python train.py --experts_per_token=8 --d_shared_expert=64 --init_std_router=0.0168 --schedule="cos" --doc_mask=false --train_tokens=629900000
Below are experts of layer 4 (counted from 0) of a mixture-of-experts language model. Rows are named router (the router's row for the expert), up (a neuron's input weights, with its number) and show model dimensions 48-95. Each number is 50 + 12 x the weight over its row's rms, rounded and kept within 0 to 99.
After each expert's rows: a language model's description of what the expert responds to. This comes from a sample of Wikipedia text that the model never trained on.

# expert 31
router:32 26 44 50 54 49 39 52 57 45 76 49 44 51 53 51 57 49 70 48 43 56 38 56 54 51 39 50 60 43 39 46 27 30 41 47 45 62 44 46 64 25 34 50 61 52 41 53
up0:59 49 73 59 54 60 63 57 57 66 59 40 29 48 56 52 62 31 58 46 50 68 56 47 48 41 39 44 44 41 60 65 41 44 47 54 56 67 52 60 46 58 36 49 48 40 90 57
up1:76 33 66 69 51 64 55 40 49 51 38 43 56 47 43 65 50 50 46 62 47 46 57 39 55 72 48 57 42 42 57 66 45 55 61 56 58 69 43 54 29 45 50 61 30 36 61 61
up2:47 49 22 42 44 60 43 26 68 34 43 61 49 59 44 29 47 41 60 55 56 62 53 61 48 46 52 81 57 57 50 50 40 71 58 40 60 67 43 66 60 38 52 69 57 52 37 55
up3:54 35 27 47 47 71 59 36 44 62 36 51 50 54 68 38 53 51 46 37 45 47 52 52 55 50 49 44 40 67 26 59 45 70 37 53 50 42 55 57 47 57 38 49 83 59 67 83
up4:67 50 43 25 49 64 39 58 54 46 46 48 52 26 42 78 53 59 44 36 65 53 53 61 54 40 43 54 41 55 42 67 54 65 47 37 43 50 56 52 41 75 57 59 55 58 67 38
up5:47 46 24 80 47 50 43 33 25 64 62 47 42 38 37 45 43 59 52 49 48 29 75 55 41 32 47 50 36 43 41 73 66 54 60 75 42 61 43 54 51 41 69 58 52 66 45 41
up6:45 53 50 59 36 32 73 61 34 48 36 26 61 60 43 80 31 32 56 33 49 40 46 42 21 78 51 37 57 27 33 41 56 51 17 58 53 55 68 59 66 50 58 48 62 43 45 30
up7:46 56 54 62 38 62 49 74 33 41 57 52 59 34 55 44 45 57 52 42 50 68 58 36 40 40 49 67 55 57 65 39 73 53 52 59 47 60 34 63 41 47 36 70 38 41 46 51
up8:61 65 44 52 45 53 68 19 59 55 66 47 59 21 50 54 61 60 41 26 78 63 46 49 42 28 65 65 39 52 52 56 52 36 44 47 64 37 40 47 62 51 58 38 59 47 42 43
up9:62 38 53 47 45 48 31 62 49 72 74 68 76 34 29 49 47 40 49 49 29 53 44 39 54 39 73 63 47 33 32 50 50 44 58 49 70 37 57 64 67 41 56 46 59 42 23 49
up10:35 33 46 44 58 57 34 40 40 63 29 45 68 32 50 44 80 63 66 66 53 65 41 74 40 39 68 34 60 54 55 29 56 68 54 45 62 58 58 32 31 34 27 54 57 51 52 55
up11:57 43 62 38 52 58 53 50 72 58 70 39 43 28 53 46 67 66 47 38 58 44 41 65 46 50 43 54 44 74 58 44 63 65 60 47 48 61 56 26 45 22 39 55 45 57 53 48
up12:56 70 74 41 52 49 66 63 40 47 43 45 70 54 42 30 45 64 71 71 75 60 57 45 46 51 39 54 34 45 64 42 54 52 41 47 32 66 57 39 56 44 36 72 57 38 40 49
up13:31 52 50 28 42 46 57 57 27 67 57 33 55 54 55 38 53 41 54 33 50 18 33 56 62 56 49 44 54 59 46 35 66 73 49 56 50 43 49 26 55 48 43 34 56 57 42 41
up14:66 44 42 57 90 44 59 64 47 58 63 40 48 66 54 67 77 35 52 61 65 49 57 58 26 55 43 57 45 48 51 56 61 39 48 52 48 56 44 65 39 54 48 53 58 38 49 53
up15:55 59 32 40 66 46 47 52 52 40 66 53 68 60 28 47 66 63 49 43 44 64 47 56 52 49 46 70 50 72 54 49 58 52 69 62 48 20 61 49 60 35 42 44 35 54 72 55
up16:31 62 34 31 42 60 40 29 59 62 54 67 29 32 61 52 50 44 43 67 47 31 51 47 50 46 45 41 64 41 54 66 38 56 41 74 56 29 40 50 52 21 47 33 46 50 50 66
up17:51 47 55 52 69 46 23 83 51 62 53 67 70 05 51 53 46 58 46 45 44 50 60 61 39 53 58 53 52 54 43 38 61 49 47 53 58 22 47 34 52 32 48 32 47 40 48 43
up18:17 40 60 25 43 65 42 58 56 29 50 62 52 43 47 49 39 58 70 53 65 57 54 29 59 32 48 68 53 49 47 65 41 67 56 42 73 44 41 52 48 41 35 57 47 48 51 42
up19:61 48 29 33 35 58 61 50 40 54 37 70 47 54 57 64 52 33 83 45 70 38 59 46 55 24 41 42 27 41 77 46 47 41 45 39 52 62 56 60 67 53 35 17 63 41 27 61
up20:40 60 52 41 51 55 43 51 57 43 50 22 65 47 57 34 49 50 58 43 50 38 60 61 48 55 48 45 34 67 43 50 53 40 58 61 62 67 56 48 42 67 58 50 75 51 31 45
up21:44 38 71 59 52 50 47 44 61 53 60 58 53 21 54 52 58 24 39 44 31 57 44 36 60 48 43 44 40 65 49 48 38 68 62 54 40 44 27 35 59 56 57 57 51 36 59 60
up22:44 63 39 55 37 66 48 64 53 58 49 48 44 48 54 41 46 45 56 21 57 65 50 36 65 44 49 42 62 28 56 58 58 45 47 52 45 42 55 39 40 34 55 58 55 50 56 44
up23:53 46 54 44 52 44 56 50 44 51 29 42 65 57 29 42 67 58 47 82 75 72 39 45 56 46 62 40 42 68 50 57 42 34 47 38 44 43 36 52 79 57 58 48 49 51 43 59
up24:47 40 52 48 24 65 47 54 53 75 69 53 70 67 57 54 55 55 42 42 56 62 56 56 46 52 37 44 53 48 52 31 58 39 29 69 45 49 32 56 49 48 49 59 56 67 42 49
up25:43 67 51 46 52 69 36 68 54 72 62 59 80 43 46 53 45 40 51 41 38 45 40 62 44 48 62 44 80 37 48 46 49 45 56 30 63 46 77 40 40 57 66 60 43 33 35 42
up26:52 54 52 53 52 61 48 74 71 51 44 27 50 38 51 62 50 71 41 74 52 61 34 61 69 27 47 62 28 43 51 36 51 53 65 56 32 64 63 43 49 43 47 45 61 28 47 58
Description: Short syllables inside ordinary words, often right after a prefix, such as re, de, vi in previous, abbreviation, indeed.

# expert 25
router:45 42 58 69 52 30 44 50 74 38 55 68 41 71 46 48 48 58 57 67 46 60 67 42 72 53 46 37 49 43 46 52 28 43 57 46 54 33 52 36 54 40 45 52 51 61 31 37
up1:69 48 54 32 45 40 45 35 65 66 37 66 67 55 61 43 50 50 41 41 21 29 50 49 41 59 74 35 51 58 53 58 28 32 48 45 55 43 38 56 57 75 15 38 46 43 41 57
up2:55 33 68 39 77 57 64 43 46 41 46 50 26 64 44 58 51 60 51 47 63 61 49 53 38 68 43 53 42 59 30 27 55 39 53 60 38 40 54 64 32 40 58 46 34 46 45 63
up3:46 43 56 63 58 58 63 45 71 39 45 41 58 25 25 51 62 53 42 52 47 47 43 42 32 44 71 63 43 61 52 47 47 56 58 54 45 31 56 40 54 43 73 56 58 59 53 55
up4:34 49 32 46 30 68 55 59 46 45 56 52 60 59 54 42 79 37 49 64 40 56 67 55 51 42 63 55 63 57 44 41 41 44 40 50 62 52 40 54 55 46 58 50 38 38 70 49
up5:70 52 30 43 27 44 50 57 81 70 47 51 63 44 47 53 64 32 65 52 71 50 57 32 63 47 39 52 44 54 40 54 66 54 59 50 61 47 71 45 57 48 64 42 64 72 39 59
up6:51 26 35 64 55 74 45 52 40 34 37 27 46 52 47 38 63 61 57 36 33 63 44 52 52 30 48 40 46 68 34 63 42 56 46 60 64 41 59 35 53 34 79 56 44 50 57 77
up7:41 52 47 49 44 26 71 33 43 03 63 56 58 51 55 57 56 59 42 48 38 37 46 70 56 52 56 29 47 63 51 54 39 49 55 56 71 42 55 51 40 58 76 57 45 54 48 45
up8:56 42 37 50 39 67 51 54 66 68 64 61 46 52 57 36 34 44 50 70 48 54 53 47 39 49 61 39 54 82 52 46 41 53 37 34 43 50 41 63 61 64 40 54 54 63 47 69
up9:60 61 45 48 54 63 48 44 44 52 35 73 33 39 51 44 52 47 52 53 48 52 40 52 64 41 53 65 38 56 85 41 43 70 49 66 49 54 55 40 50 67 56 54 63 65 41 58
up10:37 54 44 58 56 55 39 24 55 51 73 55 44 66 33 67 51 55 41 57 81 48 68 39 48 23 60 38 34 39 59 43 47 44 52 62 46 46 59 62 53 44 45 60 36 33 47 68
up11:52 70 44 39 52 45 44 50 81 32 45 57 42 70 59 59 53 49 43 65 61 43 66 54 41 18 43 44 60 65 75 50 32 45 67 48 48 55 63 51 30 36 57 63 31 48 41 67
up12:60 50 45 56 58 52 44 51 72 59 61 40 53 73 42 34 43 56 66 20 37 36 54 41 38 61 41 72 44 50 70 40 65 58 46 67 53 43 46 52 31 50 23 60 59 65 44 41
up13:25 48 73 61 52 54 59 36 37 53 40 38 53 66 52 58 56 48 71 60 37 55 46 65 54 30 37 50 35 44 69 62 42 65 64 48 29 57 51 60 60 39 42 59 53 46 44 45
up14:32 61 51 53 29 51 48 36 43 46 48 52 48 64 50 26 49 38 39 61 29 20 63 56 36 59 46 67 54 61 59 30 31 42 48 54 72 56 56 32 58 45 58 54 66 59 50 61
up15:33 57 67 62 46 51 52 32 34 53 41 65 74 75 61 28 48 48 48 49 30 53 44 49 71 54 57 59 52 53 74 36 56 46 61 50 54 46 39 59 58 35 60 36 50 50 39 29
up16:41 40 29 45 39 67 32 38 46 55 40 62 49 55 46 39 49 39 42 51 38 75 53 61 60 23 52 43 29 66 53 27 57 52 47 47 56 49 66 36 44 42 48 44 77 38 30 33
up17:37 60 35 41 42 61 44 38 38 36 53 56 57 56 61 39 30 56 33 53 27 55 70 47 56 43 71 53 56 45 46 34 47 49 50 65 50 46 46 58 55 65 49 44 29 56 56 51
up18:44 64 50 49 63 38 33 58 59 29 63 42 37 37 44 56 66 51 39 73 50 56 46 40 34 41 35 55 18 36 42 38 30 43 55 61 48 47 29 54 47 67 56 67 53 54 47 38
up19:43 45 56 41 63 51 70 39 57 31 59 48 56 37 51 64 58 39 25 53 37 61 31 41 66 39 49 61 48 50 53 33 59 56 35 38 41 52 40 54 46 38 73 49 63 44 64 48
up20:50 58 39 44 63 45 44 50 49 57 65 40 66 49 55 37 42 64 57 43 50 50 39 62 54 52 54 54 38 72 58 63 73 31 38 54 66 49 43 64 65 60 51 54 55 46 31 63
up21:40 61 35 56 44 49 51 51 57 51 48 46 60 63 51 57 37 57 60 29 49 61 52 62 68 32 33 36 47 63 71 53 54 46 57 51 22 25 47 44 22 52 24 40 74 71 68 58
up22:48 57 41 48 47 61 71 54 54 57 68 52 38 54 34 55 48 43 58 55 48 39 43 46 53 60 55 52 48 37 50 67 53 41 56 52 50 12 49 46 53 60 62 63 19 59 55 48
up23:51 42 43 41 29 59 48 34 70 64 41 77 64 56 44 70 59 56 45 50 37 62 46 62 58 45 38 61 53 36 57 58 47 49 61 62 59 50 57 50 40 54 60 36 58 61 53 56
up24:49 46 48 28 55 45 68 31 57 73 49 43 58 41 41 60 77 65 48 68 56 59 74 49 56 40 57 29 43 58 56 53 64 39 61 43 14 58 62 45 60 45 57 56 54 69 58 90
up25:49 55 39 64 81 47 57 43 34 36 37 59 28 44 39 43 53 50 38 50 27 45 62 36 65 19 43 73 41 53 65 75 74 41 47 36 33 65 60 53 56 37 26 36 66 70 64 53
up26:61 47 54 39 45 60 58 28 33 22 62 45 33 49 37 45 49 52 53 42 51 65 40 50 39 37 69 62 35 45 38 44 69 53 57 56 43 36 75 61 27 41 56 56 52 60 29 31
up27:58 36 41 41 26 51 36 63 79 51 48 25 51 40 50 64 47 51 35 51 36 77 71 30 58 31 45 56 40 49 55 33 57 58 67 58 48 54 66 40 52 68 41 56 68 54 55 45
Description: Function words and accented letters inside French, Spanish, Portuguese, Greek or Cyrillic text and names, such as de, la, née, é, ö.

# expert 56
router:66 66 56 46 34 27 43 49 62 29 65 36 36 50 60 64 52 62 60 64 68 59 39 39 46 67 56 18 70 39 38 43 77 52 52 57 42 68 21 32 53 45 40 40 62 36 47 51
up0:58 40 44 65 51 65 55 40 35 59 34 29 56 56 72 48 24 45 62 32 40 58 44 43 59 28 58 64 60 61 52 51 50 66 44 75 48 49 74 46 49 44 57 50 59 62 60 52
up1:53 51 31 55 44 30 44 59 34 54 47 55 56 40 44 49 51 26 58 50 29 36 65 40 48 69 48 78 38 53 30 58 71 43 62 39 59 64 53 54 44 71 56 37 49 51 53 58
up2:43 73 61 38 49 51 60 80 69 59 55 50 69 42 63 62 33 41 54 57 51 53 40 57 50 43 47 42 67 57 63 74 67 54 76 46 55 37 41 24 45 54 52 48 42 50 45 31
up3:47 55 64 39 56 48 64 61 46 50 54 65 57 43 56 51 53 75 59 36 56 45 79 48 64 34 51 62 49 66 58 66 76 56 64 51 51 49 66 50 16 61 26 45 53 47 47 46
up4:54 32 70 46 40 58 44 48 61 85 36 61 69 55 28 57 34 54 36 55 43 58 32 40 48 50 57 65 66 47 33 35 41 42 58 41 52 57 48 43 52 37 54 51 45 64 29 64
up5:78 60 34 56 52 60 54 52 50 40 39 49 50 68 68 61 45 52 33 59 54 55 58 36 35 42 39 68 36 37 49 53 31 41 64 69 48 50 70 53 31 44 42 70 49 64 56 29
up6:65 70 58 45 60 61 44 34 64 63 49 40 58 56 69 64 42 49 66 62 71 49 65 51 57 41 47 44 52 37 42 39 30 63 54 41 43 49 83 66 48 35 17 50 51 62 64 61
up7:42 44 38 37 60 33 46 31 63 61 07 55 63 52 39 70 42 46 52 77 59 41 56 46 55 47 36 42 40 42 40 43 62 42 47 52 43 46 48 32 46 62 24 70 55 40 40 35
up8:49 60 38 42 51 46 48 60 39 85 52 42 35 40 46 47 52 38 59 38 37 44 38 53 44 34 71 30 59 37 43 51 66 40 49 53 46 50 37 35 54 56 58 70 58 24 44 49
up9:53 60 70 51 62 61 34 44 41 55 51 35 64 41 56 36 63 32 56 54 38 33 47 50 54 51 56 56 36 66 33 57 36 41 68 73 53 39 33 47 68 65 61 52 57 58 38 34
up10:64 47 38 48 47 80 46 75 39 63 32 64 41 58 52 54 32 42 49 34 44 47 47 37 48 38 65 55 49 75 37 40 34 59 50 54 41 67 55 34 43 62 60 46 65 57 50 44
up11:58 46 51 51 46 43 62 46 39 55 65 18 49 41 23 44 68 26 58 49 19 23 45 56 54 20 56 62 61 36 67 77 78 54 55 49 43 53 52 45 51 42 43 44 55 55 52 25
up12:72 53 37 52 50 50 43 47 39 42 28 15 49 56 40 45 35 52 48 39 65 29 38 46 49 39 53 58 58 51 51 48 45 50 71 41 53 35 42 40 49 57 66 57 49 41 27 58
up13:63 47 41 50 46 40 51 55 38 68 45 39 55 54 36 43 69 27 34 61 48 40 71 44 52 34 62 47 47 53 46 43 60 61 73 48 50 48 49 65 85 55 78 43 62 45 36 40
up14:74 60 65 63 60 61 70 61 56 58 59 39 64 38 52 45 40 16 60 55 51 53 45 53 42 63 44 50 52 69 50 63 48 38 47 69 66 53 28 49 71 30 43 55 42 30 48 46
up15:56 60 47 53 27 41 29 43 59 53 30 53 37 56 58 58 57 51 38 45 56 60 51 57 48 36 45 64 33 46 45 45 50 39 53 62 71 38 56 19 69 45 64 26 71 61 48 23
up16:51 63 49 51 66 40 60 57 29 40 36 48 41 41 42 49 45 43 64 35 44 59 58 65 39 66 70 59 56 39 45 30 51 42 37 28 39 35 62 60 63 49 42 32 55 45 53 62
up17:42 77 64 21 38 47 63 58 56 37 55 58 76 47 56 55 72 55 35 56 65 20 71 43 71 52 52 68 62 59 52 62 54 46 70 45 33 45 50 53 37 52 63 62 55 40 55 49
up18:26 51 53 46 39 47 27 62 50 50 39 54 60 37 48 72 52 68 39 46 51 54 49 35 37 58 62 44 56 29 63 46 28 52 42 53 53 39 59 56 58 73 40 46 32 49 46 51
up19:67 47 48 51 25 41 40 51 56 43 46 43 71 69 61 16 62 40 58 47 57 56 56 44 49 37 37 51 60 67 62 45 18 63 39 48 55 37 62 40 52 42 49 52 57 28 66 51
up20:47 49 64 56 52 60 43 66 57 63 38 60 27 50 41 67 70 36 40 37 45 44 64 34 51 55 48 67 42 63 38 51 44 46 54 51 67 51 57 56 43 58 47 42 69 50 65 59
up21:41 54 39 48 51 56 53 48 49 48 48 80 43 50 58 51 69 51 45 34 40 58 53 57 49 57 58 35 63 74 32 71 48 48 55 47 54 50 66 58 49 48 53 50 58 32 48 69
up22:40 49 32 54 58 54 49 47 65 60 34 26 57 64 55 51 42 60 45 58 40 59 62 45 41 31 45 56 38 45 56 50 41 43 38 50 47 35 43 70 54 31 53 64 54 66 37 39
up23:49 54 59 57 60 44 50 54 35 39 37 64 57 47 62 46 54 67 54 40 29 47 50 48 37 67 42 64 78 58 45 48 65 58 52 61 45 54 24 15 54 67 44 63 42 48 64 56
up24:59 68 40 36 60 52 52 56 48 60 45 25 51 45 38 54 27 55 52 47 60 47 43 54 67 48 56 55 51 37 43 53 42 61 44 30 64 51 81 46 76 72 38 32 39 29 54 68
up25:54 52 45 54 36 37 44 57 36 41 49 50 62 48 49 58 51 45 56 35 27 23 48 71 23 39 47 48 52 34 47 35 47 93 57 44 46 51 26 40 54 41 39 64 40 33 62 53
up26:57 40 50 52 49 77 59 44 77 44 64 39 50 37 55 44 35 43 46 55 72 55 72 69 49 30 52 41 39 60 55 64 42 69 54 48 86 66 26 39 51 68 47 65 58 51 65 59
Description: First word of multiword national, regional or institutional names, such as New, United, Royal, South, American, National.

# expert 42
router:41 28 57 68 49 48 50 43 43 34 65 55 44 52 64 67 75 54 37 60 56 53 43 33 62 53 43 77 23 54 40 38 69 47 54 43 38 60 47 34 37 44 44 46 51 41 39 50
up0:19 48 31 72 59 86 49 57 54 33 44 61 47 48 65 41 66 50 44 36 50 47 34 45 63 52 29 65 47 67 74 44 46 56 57 45 55 33 70 29 50 54 38 49 44 49 49 49
up1:41 47 34 44 60 54 62 54 42 33 45 39 53 56 23 58 45 19 47 46 25 42 48 35 56 74 53 62 34 60 61 62 66 53 39 49 52 54 45 55 54 50 62 46 32 25 37 61
up2:41 37 35 49 48 51 58 65 42 62 65 19 56 72 46 64 55 29 51 56 48 42 62 51 35 77 67 58 52 51 58 43 48 57 42 43 66 48 34 46 44 50 31 43 36 32 48 49
up3:56 43 35 40 51 41 46 41 58 52 70 47 45 45 50 79 36 70 45 42 42 46 49 61 66 56 39 38 71 23 53 64 32 65 57 29 59 55 57 36 43 52 87 56 47 48 74 50
up4:70 37 64 66 67 47 39 57 72 53 63 59 73 82 27 53 55 50 52 64 41 43 37 64 51 70 45 44 46 59 46 54 57 57 67 54 65 47 37 39 39 55 42 47 75 28 46 39
up5:47 55 54 34 51 43 37 50 65 35 42 55 50 41 41 55 52 66 55 71 47 53 57 18 48 45 50 55 42 57 71 55 52 61 59 50 37 37 80 41 48 78 73 51 50 55 73 55
up6:34 54 67 46 43 43 44 44 45 46 49 62 70 31 62 39 55 60 38 38 73 34 69 58 37 47 37 49 33 44 68 55 57 52 44 47 35 34 51 51 50 68 48 54 58 42 54 34
up7:20 54 54 53 35 49 32 41 52 42 57 51 43 47 31 48 55 45 72 49 65 45 72 60 48 52 63 49 41 58 71 28 35 51 57 42 36 51 68 64 53 60 50 61 52 44 35 61
up8:51 92 57 26 53 37 55 46 51 54 50 72 56 64 49 68 41 60 53 45 41 67 67 52 61 20 35 46 38 58 57 45 70 40 47 40 54 33 34 64 69 46 55 59 61 51 47 50
up9:63 40 42 51 39 51 37 70 68 56 65 42 64 31 36 37 55 38 64 38 56 55 47 28 56 40 53 35 47 53 43 53 40 52 33 33 62 64 47 41 59 40 48 57 56 36 25 68
up10:38 49 26 49 47 58 53 70 54 74 57 42 56 47 44 50 48 36 10 32 73 46 52 58 47 39 66 55 52 43 38 63 53 59 43 71 54 62 46 47 61 39 57 47 62 43 41 56
up11:45 49 49 41 46 41 45 60 58 63 46 54 44 33 62 62 49 58 35 66 65 64 32 24 53 53 50 53 38 59 40 38 40 38 51 45 45 51 47 50 45 53 74 55 47 51 78 61
up12:56 30 43 40 41 36 38 70 58 32 38 44 64 27 35 51 38 43 45 56 61 53 45 79 45 57 40 50 44 44 59 40 60 54 43 68 38 45 51 50 57 64 45 66 59 35 38 25
up13:52 38 52 53 50 76 47 47 67 34 44 44 38 30 58 58 41 31 47 53 40 65 31 40 19 13 60 58 40 49 68 42 46 63 47 39 52 56 60 48 49 59 38 42 54 39 48 24
up14:39 26 60 33 30 52 46 36 58 50 44 41 73 58 58 47 57 49 66 42 27 50 58 44 36 25 44 50 49 45 40 34 58 63 61 51 45 50 69 48 63 41 65 28 55 47 43 58
up15:60 49 36 63 54 63 55 54 48 71 76 59 55 46 21 48 60 55 47 62 64 61 43 63 44 31 44 71 63 26 56 30 58 30 53 57 45 57 66 57 47 55 68 45 47 51 38 68
up16:66 51 59 67 59 53 40 35 45 51 46 51 30 60 55 59 52 44 71 48 53 60 60 23 45 37 50 41 41 51 46 61 50 54 49 33 40 45 50 47 39 72 51 70 41 53 60 55
up17:57 37 55 55 71 59 47 55 70 40 49 35 41 47 61 41 57 50 31 39 57 51 53 36 52 49 46 65 57 44 54 65 28 63 27 43 30 44 67 56 31 64 38 45 62 54 35 52
up18:19 57 54 39 60 62 62 30 39 38 42 70 46 61 51 51 55 49 58 37 61 48 68 50 47 51 48 60 45 44 40 26 27 45 38 58 58 42 63 54 38 44 54 52 42 64 60 51
up19:58 44 41 70 60 41 45 53 62 48 61 61 55 48 26 41 47 52 33 58 69 80 49 47 66 55 55 64 63 71 52 42 45 45 44 68 67 40 52 51 42 43 39 29 53 64 52 84
up20:75 31 47 46 54 48 61 64 50 52 61 58 46 64 44 42 37 58 41 32 42 53 61 37 82 42 33 64 66 52 50 67 44 51 41 37 43 38 46 38 47 37 52 45 22 40 67 51
up21:62 65 54 36 68 38 57 59 63 39 54 64 39 58 67 44 50 53 21 53 33 33 55 62 64 52 37 60 41 53 60 51 45 55 55 43 46 56 52 41 34 60 68 57 71 54 54 49
up22:48 49 37 76 42 26 56 50 63 35 49 52 26 42 52 64 38 33 52 50 42 47 37 39 41 33 46 60 44 65 67 35 22 74 43 45 47 57 39 38 46 44 56 48 49 72 52 46
up23:48 53 51 40 52 56 36 50 43 42 42 29 61 69 37 46 56 49 58 52 62 48 36 61 44 28 62 54 62 71 38 54 62 39 44 39 52 70 48 41 49 44 44 53 71 41 51 41
up24:51 49 83 27 77 53 58 64 66 20 58 65 31 44 54 63 56 57 71 43 48 47 46 59 61 43 34 64 58 64 65 48 49 36 70 53 44 42 50 40 47 69 43 41 50 49 49 42
up25:38 38 64 51 54 65 53 50 44 54 44 46 62 38 66 49 47 52 45 47 39 47 30 39 39 40 42 54 62 55 69 54 64 59 35 44 53 65 55 41 48 45 27 40 56 56 45 33
up26:62 35 45 58 66 53 56 38 54 39 66 57 69 32 44 49 65 51 33 60 48 41 49 36 36 38 68 65 46 51 39 63 49 65 78 54 60 48 58 56 32 57 58 53 55 56 64 57
Description: Quantity words and negating or Latin-style prefixes at word starts, such as more, most, much, un, Un, dis, non, con.

# expert 53
router:40 35 70 42 39 36 54 40 70 42 38 56 39 79 55 68 59 52 58 66 52 60 50 60 61 52 67 34 21 41 43 59 25 25 59 74 38 64 58 51 61 59 54 61 43 61 44 66
up0:62 45 29 37 52 46 56 60 59 48 32 48 49 50 52 58 31 20 58 49 40 30 59 74 52 63 27 58 40 80 49 47 36 59 37 45 54 53 61 66 58 45 44 46 53 42 18 52
up1:18 41 57 41 49 42 58 38 33 47 26 68 61 44 36 59 58 54 37 33 50 41 43 51 51 49 41 55 47 39 45 55 59 57 50 79 39 35 57 66 49 46 74 74 47 49 34 43
up2:36 53 23 50 35 59 53 53 54 58 47 50 48 37 62 48 60 55 58 48 29 52 61 60 49 50 22 47 37 70 47 68 62 37 46 48 49 46 23 52 44 41 35 57 48 43 56 47
up3:48 53 57 60 34 58 32 57 67 27 35 56 55 73 45 61 59 54 32 83 49 41 52 49 56 51 42 49 42 44 59 39 53 48 60 46 46 49 65 40 48 66 65 52 51 37 58 50
up4:39 48 43 32 30 63 46 52 60 50 41 55 46 67 47 54 42 30 43 54 44 49 54 40 38 48 43 34 67 58 61 63 40 35 59 31 51 41 36 48 46 53 46 49 41 59 47 56
up5:50 46 60 43 46 53 31 66 65 63 58 32 65 56 49 45 58 44 69 64 52 44 44 45 56 40 45 49 40 41 63 45 59 46 61 31 51 65 43 49 60 50 36 32 46 60 49 64
up6:64 46 66 53 36 59 66 33 56 50 57 51 52 61 49 43 51 59 45 53 45 18 51 61 33 55 35 53 32 51 34 46 57 49 45 53 39 66 63 35 25 42 44 61 51 55 51 53
up7:41 55 59 60 48 68 50 53 51 50 52 41 42 56 35 52 56 61 58 56 63 48 45 61 55 51 44 44 35 48 84 43 50 47 36 61 39 58 57 79 43 50 43 58 52 47 83 53
up8:75 65 31 51 38 50 55 24 44 44 60 60 37 42 41 65 44 42 63 47 33 60 58 28 54 44 33 48 40 68 43 56 72 59 64 39 63 52 47 49 46 39 46 64 51 59 42 52
up9:55 53 63 56 56 33 61 70 47 42 56 54 26 62 45 73 55 49 41 53 63 16 46 54 56 45 49 51 42 37 69 59 44 46 34 50 41 43 62 72 60 58 72 66 36 35 49 66
up10:63 65 57 17 55 42 47 60 71 30 30 51 54 40 49 45 53 40 61 58 35 53 48 64 66 50 43 66 50 57 44 65 29 66 48 56 71 39 47 73 61 58 65 44 42 29 39 32
up11:45 41 53 26 49 58 45 66 61 54 62 65 69 44 45 68 41 49 48 41 56 60 55 57 64 53 41 42 64 42 62 55 23 44 57 57 52 49 49 23 21 55 72 54 68 54 45 61
up12:51 37 27 58 44 55 53 48 39 52 66 56 53 54 25 45 73 74 34 39 51 42 51 42 35 41 53 71 26 44 52 62 55 64 64 58 51 55 38 51 63 46 55 73 39 55 26 62
up13:62 53 49 37 55 51 32 51 41 60 35 53 50 38 53 72 33 30 80 36 50 71 45 58 51 51 45 54 37 35 60 40 40 42 50 43 53 25 47 56 43 43 54 49 48 50 58 59
up14:54 69 37 51 31 54 46 47 63 51 26 51 40 49 48 55 37 38 23 37 61 57 60 49 32 47 59 50 46 61 59 31 34 47 55 69 45 58 58 33 53 55 51 45 16 42 40 50
up15:40 65 49 47 77 63 56 40 52 57 38 64 35 66 67 48 62 23 55 66 45 48 82 47 46 53 47 50 66 23 48 34 42 48 48 72 50 42 51 72 31 46 48 55 66 59 44 76
up16:74 71 54 67 73 50 49 40 48 50 63 59 24 44 25 28 42 53 33 48 48 48 45 51 46 30 33 75 31 38 53 53 51 39 48 50 55 46 48 49 66 47 49 50 55 35 44 66
up17:65 66 37 60 57 41 35 59 63 35 41 42 49 46 53 43 69 39 66 49 57 51 50 71 15 44 63 47 75 50 74 47 59 39 50 61 54 50 49 57 48 40 45 54 75 50 64 52
up18:75 72 40 33 61 35 57 63 50 41 57 48 55 61 47 57 58 40 37 46 64 49 51 37 77 37 56 34 50 44 37 59 59 64 54 67 66 52 55 57 46 67 58 45 36 36 57 76
up19:56 50 51 45 54 37 74 84 44 43 45 38 66 62 77 54 39 37 43 36 39 37 53 55 48 50 66 46 43 58 55 37 70 43 64 43 47 49 56 66 37 45 38 33 58 62 58 68
up20:54 41 55 43 50 75 45 61 73 40 52 48 62 49 70 46 49 46 66 59 47 71 49 37 44 35 56 56 34 98 52 69 40 63 32 33 60 58 61 53 49 63 38 26 62 52 56 60
up21:56 47 39 40 38 50 58 39 67 76 45 28 40 53 38 42 53 55 56 77 64 33 47 58 58 38 44 72 36 47 61 42 68 52 33 66 49 57 49 56 59 40 27 59 44 37 54 54
up22:48 35 73 61 39 53 51 43 25 50 40 61 76 37 34 50 57 64 59 33 37 68 46 63 65 73 57 63 63 57 48 35 70 66 36 36 63 23 43 70 34 57 63 55 67 34 45 42
up23:84 49 60 35 36 51 45 69 63 38 45 48 51 33 38 39 46 46 57 67 50 57 64 56 41 32 45 41 37 65 35 53 50 57 45 42 66 52 66 28 39 67 72 59 53 58 48 42
up24:53 47 25 53 67 17 50 51 63 66 45 54 44 51 37 55 67 71 36 44 64 49 63 55 34 38 56 42 34 66 47 76 48 36 57 52 50 54 64 41 50 36 46 58 58 31 65 43
up25:51 38 43 27 49 42 46 50 66 60 53 47 58 55 62 55 47 29 45 52 49 59 43 47 37 33 53 60 59 58 89 55 42 24 56 59 54 57 45 52 56 47 59 41 37 51 56 49
up26:52 53 68 52 47 38 42 56 64 51 61 37 72 36 38 55 36 48 54 47 52 67 37 49 48 54 52 51 41 42 67 51 65 43 47 53 37 64 52 75 48 69 57 68 44 59 60 49
Description: Second pieces of words and names following a single-letter or short start, such as acc(olades), Mor-ris-on, ex(cellence), re(prise), D-ris-s.